Weights of a small mixture-of-experts language model, trained from scratch on English Wikipedia.
Experts: 96 experts in each of 11 layers, 64 SwiGLU neurons an expert, 4 picks a token, a sigmoid router, a shared expert of 256 neurons.
Training: 289M tokens, 4416 steps.
Below are experts of layer 8 (counted from 0) of a mixture-of-experts language model. Rows are named router (the router's row for the expert), gate (a neuron's input weights, with its number), up (a neuron's input weights, with its number) and show model dimensions 0-255. Each number is 128 + 24 x the weight over its row's rms, rounded and kept within 0 to 255.
Before each expert's rows: a language model's description of what the expert responds to; "comes after" lists some tokens at least twice as common just before its tokens as in all text. This comes from a sample of Wikipedia text that the model never trained on. Tokens count by the router's weight.

# expert 16
Description: Articles and descriptive adjectives before nouns, such as a, new, former, nationality adjectives after "is a"; also table-separator hyphens.
comes after: " of", " a", " the", "-", " by", " with"
router [127 144 121 130 152 120 149 196 140 139 185 130 128 152  90  79 117 131 116 108 121  67 121 120 120 116 138 144 156 101 103 150 127 142 113 130 139 198 161 139 113 125 140 131 123 106 128 124 151 112 112 135 138 140  96 125 146 161 136 152 136 121 113 171  98  99 155  94 142 114 109 137 109 130 105 141 157  80 133 105 126 112 171 107 114 122 128 166 111 149 176  97 156 102 137 158 100 135 154 159 121 143  73 138 158 169 127 127  77 111 143 163 128 162  98 120 110 100 160 125 134 133 107 173 152 141 111 160 134 106 126 106  61 124 151 144 133 133  99 149 140 150 124 112 125 131 103 164 126  97  92 125 166 130 139 107 132 136 138  79 111 122 140 117 152 144 123 110 119 171 124 182 128 125 102 130 120 129 119 150 128 114 108 129 148 133 100 128  97  85 121 114 145 161 121 124 173 176 112  97 128 148 102 145 101 145 115 177 125 150 129 139 178 123 144 102 112 155 126 149 120 108 113 104 139 162 115 151 120 165 114 138 102 106 125 121 203 114  90 113 110 126 121 110 124 147  96 168  97 149 142 154 140 132 110 179]
gate0 [116 116 156  93 107 139  85 137 123  88 204 138 133 137 120 130 139 110 119 105  96 107 118 130 142 142 118 101 128 103 125 132 127 119  59 140 156 137 120 116 103 150 117 115 119 133 124 125  98 126 151 130 122 139  87 128 136 116 129  89 141 127 133 162 109  96  99 102 177 181 131 107 156 153 115 134 100 128  94 135 153 137 136 153  83 112 172 172 128 120 191 129 138 119 172  88 172 115 124 139 174 151 108 108 131 128  95 104 126 162 111  57 140 150 102 121 155 123 162 170 138 117 127 116 126 123 161 124 138  90 177 100 141 138 137  84 145 118 164 153 105 112 120 120 161 154 146 156 105  83 126 145 116  89  80 133  94 138 138 105 140 107 170 145 152 114 104 139 125 154 110 167 115 105 123 142 144 134 121  93  79 161  89 147  81 105  97 141 102  95  85 147 121 135 115 122 112 139 148 136 117  98 136 117 138 119 155 128 118 136 143 162 129 122 131 122 139 108 132 148 129 110 117  96  97  99 118 113 178 147 117 151  99 122 131 136 160 120 100 150  81  95 144 113 162 108 135 124 150 158 153 155 128 122 119 116]
up0 [129 133 141 118 167 103 104 111  68 136 123 143 105 154 164 156  97 102 164 142  54 120 139 116 129 163  86 148 115 129 133 139 154 144 158 141 107 109 142 130 142 133  94 109 138 141 163 127 111 127 109 106 134 189 122 116 132  65 135 128  87  67 129 139 113 163 130 106 130 116 117  90 170 105 110 134 114 182 204 115 130 163  52 135 143 130 140 110 136 142  96 144 106  92 153  91  92 136 147 102 129 127 137 149 148 105 129 100 145 157 159 140 115 141 132 127 130 126  78 118 114 130  91 144  94 121 153 126 154 144 146 111 128 164 122  90 123 139 107 130 126 122 111 147 126 121 118  83 162  92 145 132 138 138  91 156  90 106 139 139 100 142  94 142 114 134 165 132 126 132 122 143 128 141 129 134 142 127 120 135 142  84 180 117 120 148 129 126 134 128  96 153 119  87 133 129 110 157  72 140 121 187 137 102 108 115  79  81 123 112 122  97 131 138 148 136 121 127 144 125 103 142 103 135 116 121 124 140 168 113 152 153 140 135 147 114 111 107 148 119 142 153 194 162 125 154 119 122 114 152 101 107 146 106 116 120]
gate1 [111 116 130 173 148  96 181 161 134 134 106 113 127  80  71 115 153  98  93 119  94  85 127 137  92  99 114 134 109 122  73 129 112 154 159 118 144 135 103 135 107 158 131 116 109 120 107 125 185 186 137 119 150 125 134 163 166 137 110 144 180 129 126 123 100 104 173 134 123 113  93  97 153 137  85 133 158  91 141 117 124 124 165 133 131 153  84 108 105 126 138 116 100  91 146 154 118 180 111 148 122 112  83  92 137 112 138 129 113 143 156 142 111  95 101  99 125 124 108 142 158 138 105 171 134 153 124 153  90  91 148 109 135 164 157 130 148  66  95 105 171 117 105 141 147 123 116 158 107  75 124 121 167 116  91  99 157 160 151 150 142 125 148 110  83 117 111 104 145 148 145 141 106 136 134 119 115 123 131 124 148 110 163 133 127 136 100 135 156 134 140 148  97 128 129  75 149 149 132 147 134 138  94 114  78 137 105 112 138 132 127 113 143 155 172 117 109 118 120 112 127 141 150 130 130  93 100 121 159 103  91  98 141 153  86 114 156 126 117 149 106 129 129 121 101 109 116 120 154 180 126 137 133 117 148 128]
up1 [124 151 139 133 128 150 135  78 156 150 175 120 116 165 126  84 162 148 120 110 140 151 115 138  78 134  96 122 122  97 151  85 153 138 130  86 107 141 120 119  90 116 171 120 101 142 129 109 205 126 119  87 124 108 141 132 121 143 137 129 148 101 147 119 151 113 114 144  92 137 116 145 127 127 168 113 123 103 173 159 126 140 176 116 135 169 111 121  62 142  90 139 149 104 139 108 180 128 139 134 106 116 124 157 120 139 123 142 153 123 138 107 100 137 124 145 168 157 152 146 122 161 183  78 116 158 128 138 127  82  78 114 176 124 127 114 124  94 112 168 146 117 145 105 159 144 140 105 131 137 146 162 115 151 103 141 121 152 136  90 137 141 106  94 197 116 124 120 112 101 125 131 120 116  99  97 113  97  98 160 171 110 112  90 100  97 119 132 101 147  78 115 150 138  94 101 102 123 107 141 110 117 141 138 150 137 142  80 125 138 105 116  88 107 101 111 166 122 130 151 109 122 129 133 134  98 124 129  90 145  96 169 127 106 105 151 122 112 130 124 105 123  96 173 169 117 132 129 126  93 140 129 118 136 127 104]
gate2 [118 105 130 145 156 156 150 132 144 117 149 120 112 141 159 116 112 148 120 150 142 107 147 123 128 101 125 111 125  61 167 113 179 129 146 139 116 150 124 128 161 156 131 150 153  92 111 136 149 143 151 101 147 148 137 158 171 130 101 171 140 109 108 126 134 141 111 149  77 104 114 151 130 109 118 102 122 145 127 127 115 101 139 128 105 145  83 134 113 117 105 125 113 106 117 176 193 140 110 175 151 147 134 147 151 157 177 146 151 133 119 170 173  71 117 149 111 105 103 133 119 166 118 118 138 134 151 149 118 118 100 123 134 130 200 110 108 103 142 148 129 144 106 103 139 122 162 130 122  87 108 163 124 113 130  93 151 172 116 143 118 136 111 141 127 105 157 120 148 117 101  99 101 114 128 153 151 153 149 127 126 144 182  92 159 157 127 110 136 154 159 117 123  93 157 179 124 131 105  61 107 132 154  95 149 129 114  92 118 123 162 116 119 134 142 129 102 122 152 152 176  91 137 125 125 177 142 170 137 158 120 139 129 129 150 109 108 128 129 144 122 155 158 147  78 185 129 152  96 142 131 135 140 128  88 174]
up2 [164 114 128 158 170 183 120 127 113 149  91 123 103 144 119 110 168 136 115 125 142 132 128 149 113 128 108  90 114 121 109 131  98 117 151 114 133 147 157  87 125 146 143 118 110 173 145 147 147 112 115  86 145 151 154 104 146 130 134 104 119 126 174 129 133 102  99 116 100 156 115 133  90 102 136 126 144 122 134 111 136 111 141 138 136 168 100 156  83 128 113 106  93  79 104 183 142 147 145 124 136 178 109 140 130 121 101 104 141 153 102 153 167 110 159 121 121 162 102 104 109 149 117 125 131 150 105 181 101 127  71 134 115 144 124 118  88 132 124 126 170 124 132 115 115 145 118 136 138 137 153 149 115  99 140 146 143 162  83 119 114 119 114 126 119 118 162 105 127 130 103 103 115  57 156 163 119 110  96 139  86 151 200 132  80 124 128  62 100 113 153 107 131 136 155 110 128 125 142  98 143 112 122 131  97 148 146 109  99 139 165 130 119 160 133 144 118 153 117 117 145 127 160 128 153 108 130 137 125 141  83 167 109  87 118 119 125 178 127 183 174 135 154  80 173 130  98 140 103 123 134 162 133 118 132  92]
gate3 [139 166  91 134 130 141 117 158 101 125 156 150 148 164 122 169 145 169 134 145 103  99 145 120 114 100 136 123 126 132 132 111 126 137 137 140 126 117 131 145 108 107 111  99 107 113 124 140 110 132 122  73 155 128 112 147  99 136 147 109 127 116 142 149 150 131  83 122 136 128  78 106 103 178 119  65 115 163 144  86  96 156 170  79 121 138 111 130 120 115  67 124 134 129 179 144 148  93 129 101  93 123 118 108 145 130 130 151  91 111 115  75 124 210 144 128  92 137 125 155 162 104 102 112 106 134 101 164 120 121 134 111 118 126 134 146 132 130 139 102 135 106 111 136 133 113 111 159 146 113 134 135 152 158 140 112 103 119 116 143 173 139 136 139 117  88 155 150 135 150 164 151 131 121 119 142 107 130  93 109 130 111 116 112 115 146 158  81 145 114 135 105  67 122 105 164 151 129 171  93 113 148 141 173 132 193 108 142  81  87 158 155 141 117 100 125 120 126 103 150 107 143 121 162 115 107 138  96 115 151 140 123 120 142 157 142 132  89 127  99 156 109  52 127 140 139 102 111 174 136 125 126 136  84 151 135]
up3 [126 136 166 149 126 129 144 128 127 106  93  75 152  93 124 129 103 142 156 141 100 107 127 148 151 125  90 105 112 144 135 151 133 203 160 112 137 200 134 106 132 111 140 153 104 121 112 136 140  95 108 141 111 168 126 150 120 175 167 137 146 133 102 133 134 161 152 123 122 131 204 124 142 103 129 150 131 160  88 140 127 113  72 119 123 136 134  87  99 148 141 132 114 185  88 141 135 147 175 161 143 126 142 117 122 139 119 118 125 198 176 132 137 112 143 123 147 146 139  76 140 128 141 172 106  93 144 137 135  98 132 124 141  99 152 157  86 145 144 144 149 179 117 129 155 118 138  79 141 119 122 163 125 132 102 157 136 129 123 173 101 168 124 135 144 180 143 104 127 152 128 111 162 115 158 149 114 104 122 139 132 140 105 158 140 112 126 123 146 139 131 154 147 153 147 135 110 119 141 141 141 140 103 109 136  86 133 111 154 122 140 153 140 116 177 127 125 125 132 100 145 112 135  85 129  98 117 192 128 136 124  94 153 119  84 106 134 133 102 121 137 140 138 121 120 100 195 134 167 107 120 135 130 115 104  97]
gate4 [127 158 169 128 125 127 160 132 114 128 148 136 119  93 128  92 119 154 127 131 101  85 109 109 124 111 130 147 122 100 121 103 172 108 128  99 149 135 133  99 111 105  82 131 122 133 128 131  83 158 113 104 113 103 127 110  87 141 120 157 110 100 144 141 117 104 147 131 182 155 120 134 144 140 151  95 140 139 134  83 130 162 190 157 130 108 148 110 131  94 151 137 170 152 115 166 109 134 117 133 148 145  91 114 123 107 124 130 101 142 188 168 170 140 146 116  83 150 162 166 127 111  96 153 160 109 120 145 137 129 186 144 126 105 151 108 137 152 114 115 148 143 114 139  98 104 102 117 161 114 108 151 119 109 126  89 119 149 167 124 158 131 116 139 110 149  82  97  98 161 112 154 150 123 168 144 115 102  74 139 116  99 112 108 152 122 105 149 154 116  95  83 149 144 129 102 105 120 126 134 104 108  88 147 160 119 140 150  88 109 136 165 153 161 141 151 155 149 118 136 178 114 136 135 164 125 128 144 137 103 162 119  55  82 154 121  86 129 130 111 148 113 104 140 140 120  94 181 130 119 107 117 143 145 103 123]
up4 [111 118 120  99 135  85 121 111 129 136 129 132 159 130 175 141 115 136 130  80 158 184 100 129 157 110 137  80 140 119 150 119 101 137 111 148 150 103 140 122 125 139 133 132 114 157 138 127 107 141 112 104 100 152 140 124 146  78 152 137 122 108 115 110 107 150 121 130  81 154 164 118 112 141 104 128 113 109 157 129 106 131 133 112 144 140 103 107 129 119 118  89  79 105 128 159 111  84 131 124 136 133 144 114 125 133 120 131 126 133 148 125 120  79 108 152 103 114 146 161 149 145 104 147 102 168 186 144 128 121 100 118 102 130 156 130 119  94 109  69 118 139  99 149  88 134 119  88  97 114 118 149 137 131 108 112 120 126 134 140 109 102 114  55 151  90 150 105 146 111 162 144 118  93 119 108 118 160 214 121 161 161 122 142 139 131 163 157 132 118 189 166  97 101 140 142 153 115 122 120 118  98 179 151  94 107  99 115 130 122 103 109 100 105 125 124 119 119 111 170 164 154 156 133 118 145 137 138 105 128 108 112 173 176 146 123 127 111  81 116 162 122 143 162 135 137 133 110  78 121 167 118  82 109 152  85]
gate5 [187 113 114 115 138 102 100 137 145 141 139 147 118 151 155 104 123 134 136 117 106 125 156 143 116 120 159 132 158 123 140  89  99 148 129 146 153 156 150 121 138 148  98 172 157 120 120 143 122 119 114 118 121 146 100 160 117 109 134 145 109 140 145 121 134 127 125 109 142 135 113 108 129 149 119 118 104 120 144 132 140 128 149 145 134 136 136 169 123  97 148 166 138  94 121 152 120 120 115 134 155 117 107 132 110 116 131 143 162 120 168 101 138 123  96 102  95 115 140 187  99 152 106 136 105 126  98 212 118 139 129 140 131  84 164  87 134 156 158 111 133  94 140 104 125 146 115 168  92 127 147 167 121 126 122 151  81 123 131 139 126 131 132 111 131  92 174 128 151 108 114  93 148 121 130 135 179 143 120 109 109 151  89 127 125 160 133  84 182  88 193 103  96 180 128 154 136 138 158  81 156 165 182 139 127 132 123 115 168 130 130 163 156 117 115  97 122 157 138 128 138 128 101 146 117 154 115 104 142 139 139 193 144 126 186 104 141 154  99 176  81 128 174 132 154  95 119 131  94 127 159  98 135 105 169 116]
up5 [145 121 123 110 104  96 147 100 107 106 104 135  94 128 133 105 104 156 163 126 143 139 117 144 117 111  87 104 167  96 121 124 130 135 112 123 166 102 160  86 125 146 127 134 137 179 136 101 134  88 138 146 139 140 114 172 126  92 109  99 145 119 175 114 137 106 117  96 109 121 113 109 140 102 139  99 131 114 150 134 125 131 127 123 135 124 143 125  83 109 147 141 148 143 114 114 132 119 160 162 134 106 104 122 124 150 122  91 123 128 133 139 141 143 108 159  85 112  93 124 119 142 135 129 118 127 108 106  88 149 172 109 122 165 167 129 142 130 122 106 154 129 112 119 105 168 144 102  98 116 167 182 142 131 100 143 147 139 140 158 156  84 124 107 147 152 117 136 154 132 117 134 123 193 135 144  76 125 139 115 134  87 126 137 173 133 121 163 159 116 156  94 181  91 152 215 161 113 143 126 151 172 101 131 129  85  91 103 116 117 160 138 102 129  79  89 128 143 106 137 178 170  91 119  79  99 129 149 126 185 103  76  97 163 107 124 107 101 110 114 137 144 147 116 136 122 123 138 122 149 137 134 151 123 109 134]
gate6 [183 109 116 136 106 138 116 112 144 147  85 100 146 138  98 109 108 137 163 134  79 119  99 122 148 115 148 129 118 124 106 121 158 155 136 123  97 121 147 180 117 137 129 172 133 140 127 120 115 131 141 114 142 177  89 121 147 156 124 139 145 131 160 130 116  91 146 123 128 151 140 138 129 149 171 124 123  99 142 115 119 125 158 143 114 162  69 119 165 132 149 167 154  99 139 104 119 170  95 128 114 136 128 110 111 141 153 131 141 115 138 153 149 110 131 132 120 106 134 153  98 125 161 165 149 136 140 117 129 109 121  98 108  73 184 113 128 149 140 130 123 148 146 130 171 157 101 102  99 116 140 137  87 137 152  69 113  85 139 125 125 100 123 142 143 157 103 125  83 100 111 134 105 149 119 115 173 109 151 160 125 107 155 152 142 118 113 144 121 107 153 122 164 179 168 106  95 128 158  97 109 106 107 144 133 129 162 131 154 112 125 123 132  99 112  92 129 197 176 134 125  91 104 144 122 173 146 119 129  88 142  96 128 189 172 113  96 149 117 142 138 137  98 103 141 187 170 124 170 117  85 118 146 129 127 123]
up6 [101 106  93 102 134 177 116 137 162 130 144 115 121 108  91  98 129 168 129 119 117  88 128  96 165 147 151 112 133 136 104 157 126 158  98 148 122 134 165 112 134 106 109 179 100 105  97 101 143 158 118 116 111 121 148 116  81 149 147 135 134 113 124  75  85 138 137 158 135 131 132  93 119 133 182 105 106 104 149 153 113 103 133 149 133 109 165 134 106 116 164  84 141  83 129 143  92 177 110 130 155 124 131 109 144 135 145 131 169 155 121 120 140 159 104 104 136 139 136 155 102  79 162 113 191 124 129 129 127 106 143  84 143 146 128 157 124 132 165 104 162 106 162 108 119 124 109 188 108 136  98 118 123 167 121 130 124 121 162 107 166  86 119 101 122 153 151 141  94 138 127  85 129 137 156 140 154 101 151 164 116 114 122 123 162 132 137 119 134 120 111 131 133 129 113 120 113 210  95 136 149 117 104 118  94 147 103 123 140 122 100 150  91 124  95 112 141 113 109 129  97 135 157 127 116  91 173 169 138 144 126 103 164 133 123 139 164 137 109 105 130  82 123 132 111 135 133 147 130 118  83  83 167 141 150 150]
gate7 [125  87  75  89  95 199 123 164 153 127 145 133 112 112  71 101 137 128 112 152 117 121 130 145 125  96 123 113 124 117 115 106 118 146 175 167 144 154 151 109  99 153  83 148 105 112 116 127 112  74 113 153 133 151 113 171 129 142 160 110 129 131 124 121 120 143 129 113  69 155  99  99  89 127 145 106 115 118 152 119 120 119 150 126 142 148 144  82 133 126 124 123 163 155 131 170  93 117 130 124 122 131 120 136 146 144 158 149 105 165 117 133 119 102 144 110 115 138 145 130  90 114 153 154 146 153 137 171 107 174 133 117 108 129 147  89 154 103 121 144 167 111 109 142 132 120 113 116 168 128  97 116 152 138 140 117  97 161 127  92 148 139 143  98 110 132 167 123 132 167 115 102 118 115 137 114 173 142  82 166 126 113 120  76 137  90 117 122 144  90 101 128  74 120 117 179 117 161  80 167 158 133 102 105 105 124 109 139 188 159  81 126 125  95 161 141 129 115 158 111 104 145 145 121 121 135 150 117 156 137 130 116 115 124 148 124 139  80 115 162 125 123 108 138  95 163 124 114 124 116 115 192 117 129 111 137]
up7 [ 78 185 111 152  91 103 190 206 101 108 118 132 156 155  94  91 114 148 128 133 141 141 118 134 141 126 107 104 142 127 159 117 171 110 104 127 123 121  99 186 164 170 150 131 123 140 126 114 163 159 143 108 109 111 125 106 119  98 119 140 146 143 125 113 129 124 136 159 167  96 167 136 143 119 117 152 146 162 118 152 107 118  90 116 133 113 119 117 141 166 152 129 112 125 190 140  94 140 138 111 109 101 122 130 105  83 116 111 117 140  93 119 161  77 145 138 144 116 152 118 117 123 122 123 109 100 155 135 112 106 138 121 143 113  78 123 148 152 120 130 132 104 113  80 114  98 186 110 108 140 142 113 147 133  84 156 203  96 153 133 129 179 141 108 127 122 100 123 125 133 156 111 117 144 108  99 115 110 128 133 150 143 152 187 167 116 116 110 143 112 148  89 146 126 132 111 168 120 138 138 144  40 159 163 115 118 145  96 107 129 137 113 131 132  87 154 129 118 117 136  84 136 121 132 142 130 153 103 134 127 144 131 152 159 151 113 107 139 134 172 144 139 137 153 123 126 135 144 147 148 155 102 108 119 142 125]
gate8 [139 112 129 119 126 139 143 104  79 131 155 134  93  97 122 123 107 155 105 146 156 126 129 138 119 117 142 116 140  88  95 115 145 126 134 155  99 126 143  83 175 125 107 132 136 112 171 141 119 122 130 145 104 151 151 151 152  99 173 118 133 164 146  63 131 144 148  98 124 119  82 119 160 161 107 122 123 126 120 135 127  90 147 165 148 114  96 138 144 155 121  88 138 118 131 135 153 145 148 112 175 120  84 128 162 150 194 109 102 126 108 175 162 103  98 135 117 140 124 137 103 164 139 117 142 141 120 131 127 144 111 143 116 149 143 132 146 130 107 148 160 147 139 123 137  77 133  89 118 127  99  86 153 129 124 164 126 177 117 119 106 134 150 116  83 145 149 111 100 189 132 129 130 119 104 113 120 155 128 135 156 149 129 154 116 175 161 168 134 171 120 171 145 145 154 106 117 112 156 120 133 173 189 144  76 116  91 109 126 126 110 106 171 161 104 122  87 161 128 144 162 109 107 107  86 129 150 154 143 141 145 123 120 119  85 133 131 116 111 119 124 174 130 152  99 124 176 123 143 149 171 151 126 115  92 151]
up8 [124 143 122 105 114 112 160 105  78  62 102 115 110 123 134 159 100 159 153 140 125 188 131 114 153 122 133 129 128 123 115  85  95 132 144 185 132 120  64  96 124  94  80 111 111 126 178 158 113  94 132 120 111 115 153 147 130 140 120 103 146 132 170 168 119 135 152 143 143 124 135  88 129 118 100 128 109 138 147 138 154 110 129 131 188 144 138 161 109 123 150 143 104 111 102  94 152 131 138 110 141 146 120 130 110 132 138 101 135  90 128 144 113  94 122 101 158 146 151 102 130 130  96 159  96 128 119 121 114 170 152 115 116 112 145 110 111 126 147 171 165 138 128  89 151  77 104 125 156 113 150 122 181 129  95 133 134 162 136 154 157 103 134 114 159 132 129  95 128 148  96 145 120 138 144 119 156 158 109 142 117 127 126 105 143 142 131 148 150 175 116 132 150 101 144 122  83 134 135 145 133 123 179 116  88 127 126 120 151 144 125 112 123 187 159 165 103 153 168 124 109 131 125 133 108 133 145 148 147 143 150  80 148 114 109  79 102  89  96 100 149 109 109 115 149 116 155 147  86 153 133 175 169  87 106 139]
gate9 [134 124 131  89 142 106 138 151 181 158 152 120 109 135 118 102  93 149 145 144 129 140 101 108 119 136 150 129  94 119  72 124 102 140 121 132 154 135 159 160 170 193  88 106 125  68 130  93 108 110 135 153 166 150 124 140 132 129 131 127 108 116 146 138 170 126 112 138  94 116 134 133 147 110 112 140 112 127 141  91 144 128 180 117 125 115 142 132 137 108 121 104 164 124 119 141 127 137 143 149  96 118 138 157 117  94 190 134 139 185 153 117 105 114  85 119 157 145 110  79 166 140 167 124  90 150 150 127 155 151 108 119 116 107 119 126 117 113 109 102 145 150 128 122 114 123 113 120  98 141 100 104 128 151 109 152  84 130 126 105 132 144 148 112 153  96 114  94 116 145 103 134  94 144 128  89 128 134 165 197 138 122 116 127 126 145 109 130 114 127 142 176 118 126 122 139 123 127 173 135 138  89 120 127 115 100 164 123 116 103 166 102  99 153 123 134 189 169 127 161 102  68 125  88 130 123  80 125 142 117 103 136  92 123 136 120 176 147  59 129 102 113 115 148 120 128 108 125 123 114 104  79 120  83 122  96]
up9 [123 116 152 112 135 138  95 159 147 129 114 150 110  98 143 144 120 145 111 123 125 169  96  81 125 119 137 115  98 104 107  77 122  96 135 146 124 140 120 107 114 120 104 108 116 148 137 140 164 162  89 135 136 133 115 102 141 139 121  92 146 134 160 118 127 157 135 145 142  73 128 129 140 110 126 142 103 139 131 167 119 163 145 156 185 174 134 166 151 123 120 150 113 128 103 130 129  97 112 132 117 178 170 162 112 131 106  43 107 156 121 136 112 136 135 125 125 123 149  96  91 114 121 128 153  99 138 125 135 140 104 138 103  84 158 102 130 153 180 125 111 140 155 106 122 142 148 175  53  98 107 143  95  90 155 162 137 132 146 131 122  66 153 131  90 143  83 137 136 136 130 153 119 114 108 118 100 146 161 149 135 158 133 137 151 100 115 116 126 172 130 111 154 159 135 115 121 139 144  78 133 162 126 144 146 151 165  99 100 162 176 106 151 127 106 128 126 145 160 148 120 130 139 117 115  92 166 130 132 146 134 162 132 127 121  94  89 125 137 123 134 102 116 161 137 152 115 106 191 137 113 142 135 123 101  65]
gate10 [119 124 130 164 144 103 102 161 130 105 149 150 127 162 127 133 103 166 157 126 113 116 152 144 128 112 159  81 139 140 110 151 148 123 189 132 162 144 115 147  95  78 145 120 120 117 184 188 147 126 126 157 116 134 117 148 164  98 142 150  91 134 113 126 114 128 158 121 122 143 110 170 157 141 120 100 160 110  96 142 118 117 128  85 132 117  81 115  93 146 100 145 109 127 127 121 138 129 134  92 123 117 117 164 121 142 114 150  89 117 112 182 188 137  89 133 163 131 107 159  94  93 125 110 141 162 147 194  89 142 140  75 146 124 119 121 123 167 103 164 116 165 131 125 151 144 163  99 167 123 105 142 128 146 143 117 143 140  93 121 100 132 143 107 134 139 149 119 127 116 134 139  99 106 138 143 136 124 146 165 135  82 103 136 159  95 121 142 121 179  90 126 146 108 139 112 165 126 125 110 140 110 107 139  80 104 164 124 106 147 150  80 176 102 136 135 101 170 159 166 131 121 137 122 124 165 132 180 136 107 176 119 154 123 100 134 113 131 164 113 107 146  92 109 104 116 122 150 104 116 133 124 121 135 123 137]
up10 [163 100 171 121 147 125 138 142 147 120 108 103 167 115 135 126 133 117 122 114 111 107 109 120 151 111 141 138 106 137 145 106 145 110 105  58  86 110 106 110 141 119 139 136 100 148 126 146 155 118  85 134 114 125 152  95 126  95 125 136 148 133 156 146  90 131 110 130 127 127 140 112 129 169 138 141 129 161 114 102 166 141 117 135 113  97 142 159 150 164 113 144 117 129 108 131 150 115 138 122  84 121 188  73 114 137 157 122 153 105 111 125 137 139 130 136  65 120 109 141 152 127 122 141 114 124  98 173 155 111 118 144 208 124  83 121  85 135 148 169 125 124 146 133 152 111  75 125 136 112 109 150 118 137 113  85 115 120  95 142 186 126  92 136  84 132 122  99  89 111  85 130 156 122 103 126 132 134 120  88 103 152 134 131 161  95 146 106 147 133 168 157 135 143 175 122  83 125 147 138 127  72  91 110 122 137 117 134 154 112 125 108  92 129 150  98 163 147 125 103  99 120 128  72 104  90 164  88 149 126 174 126 130 158 139 141 121 169 158 128 152 141 135 133 104 139 152 158 139 152 128 163 154 173 139 135]
gate11 [131 121 182 152 135 114 137 138 154 135  89 136 100 103 115 119 126 118 148 132 154 130 116 109 105 116 145 139 148  98  95  97 110 111 149 151 117 144 153 146 153 142 192  92 123  82 110 169 109 149 144 121 141 105 133 112 146 162 103 147  74 175  82 106 143 101 153 125 137 123 126  78 104 142 127  98 133 119 111  62 126 156 138 143 168 133 116 161 108 122 103  99 160 119 120 155  98 122 127 137 120 111 112 106 141 107 102 121 150 136  83 163 137 103 128 103  85 151 158 154 119 121 105 108 151 129 169 172 134 110 122 137 188 144 123 160 117 117  89  94 117 159 128 121 136 141 101 122 124 139 122 145  94 111 115 107 129 118 133 137  98 108 156 119 171  96 161 115 112 139 136 151 120 162 105 140 194 153 126 124 134 143 108 125 166 158  94 116 139 135 141 108 102 150  93 118 156 145 110  97  77 132 102 100 129 126 127 135 134 147 157 120 124 137 138 135 119 107 145 144 110 151 120 129 152  92 179 102 153 138  75  76 108  99  94 118 153  94 108  90 105 134  91 159 112 121  99 143 171 107 129 117 105 162 122 162]
up11 [129 148 110 166 106 149 153 136 116 127 162 159 124 162 119 132 189 134 127 128 119  75 156 112 158 132 111 138 142 112 166 124  78 117  96 135 121 120 121  79 130 127 122 109 117  98 145 128 135 125 178 153 131 160 118 122 122 183 134 131 153 107 153 118 103 103 112 112 124 140  63 120 140 117 124 106 176  95 187 125  96 131 119 147 142 126  94 122 113 136 179 108 113 121 115 146 144 138 131 116 131 116 137 107 125 116 145 104 152  83 130 127 161 147 120 122 116 160 126 144 151 147 111 131 117 128  69 119  97 107 157 103 143 103 144 141 113  99 127  80 137 147 118 157 116 179 111 123 147 145 135 134 126 164 123 106 145 116 133 117 137 178 125  85 137 128  94 133 129 132 136 111 139 140 149 132 221 124 142 134 114 116 135 105  65 125 141 139  90 121  75 129 101 172 171 138 160 114 127 130 104 165  75 108 128 111 108 127 159 145 142 145 103 140 116 152 128 150 117 101 100 157 139 109  98 125 128 179 124 111 116 122  97 104 130 163 111 109  79 130 136 109  96 165 162 130 120 127 145  97 127 125 158 136 161 181]
gate12 [101 140 139 117  90 101 113 128 143 199 202 143 145 151 171 102 152 144 154 137 161  88 140 137 135 158 121 130 113 124 118 162 127 118 114 102 170 125 147  94 103 136 132 103 109 135 150 175 192 135 155 133 127 113 129 176 144 120 114 151 123 105 126 111  96 118 165  68 172 117 141 141  98 101 132 153  85 108 170  98 104 161 120 137 134 143 182 122 150 129 143 118 106 120 102 127 139 113 121 128 106 100 159 146 137 143 157 102 102 146 145 150 105 150  97 138 130  63 109 153 116  96  86  98 136 161 120 122 133 151 139 162 130 126 102 138  98  80 139 162 126 153 138 123  90 166 149 146  87 102 109 118 123 132 108 120 136 111 131 145 140 172 151 168 142  88 129 149 156 137 183 144 171 136 162 103  91  94 131 105 130 119 146 113 187  96 114 115 123 143  73 115  92 141 129 149 128 113 127 131 154  98 113 102 143 140 133 164 130 137 126 129 119 148 143 108 150 115 122 153 130 130 118 103 145 125 163 159 129 157 147 119 114 138 109 173 144 140 118 141 105 135 163 116 149 107 124 149 125 113 108 140 147 127 120 129]
up12 [159 181 130  80 149 138 151 132 123 115 104 114  71 104 120 122  99 101 114 117 140 113 122 144  77 121 119 104 174 108 129 141  64 128 148 124 107 127  95 139 119 116 166 129 119 116 154 156 145 143 113 113 114 135 118 164  82 127 168 129 132 216 122 120 136 112 121 121  94 141  83 123 128 143 119 109 133 119 143 126 153  96 117  98  99 118 116  97 127 112 118 129  97 112 146 114 115  82 138 113 146 155 129 135 146 118 123 158 139 156  84 119 126 136 172 131 111 130 100 133 202 129 133 121 150  76 150 136 151 121 176 112 140 101  96  91 123 142 155 124 112 112 111 122 121 143 133 138 123 157 128 128 128 121 172 135 172 155  99 123 112 109 130 102 113 135  72 119 150 126  39 114 137 128 147 170 150 106 109 102 139 145 127  81  95 122 155 166 132 155 128 128 150 144 116 136  92 139 131 114 115 160 112 128 126 139 141  60 114 142 134 124 107 150 124 122 142 119 154  98 168 155 138 111 116 140 113  71 113  87 141  89 117 118 114  95 162 125 135 107 124 114 107 152  93 139 152  95 124 126  98 144 126 120 151 152]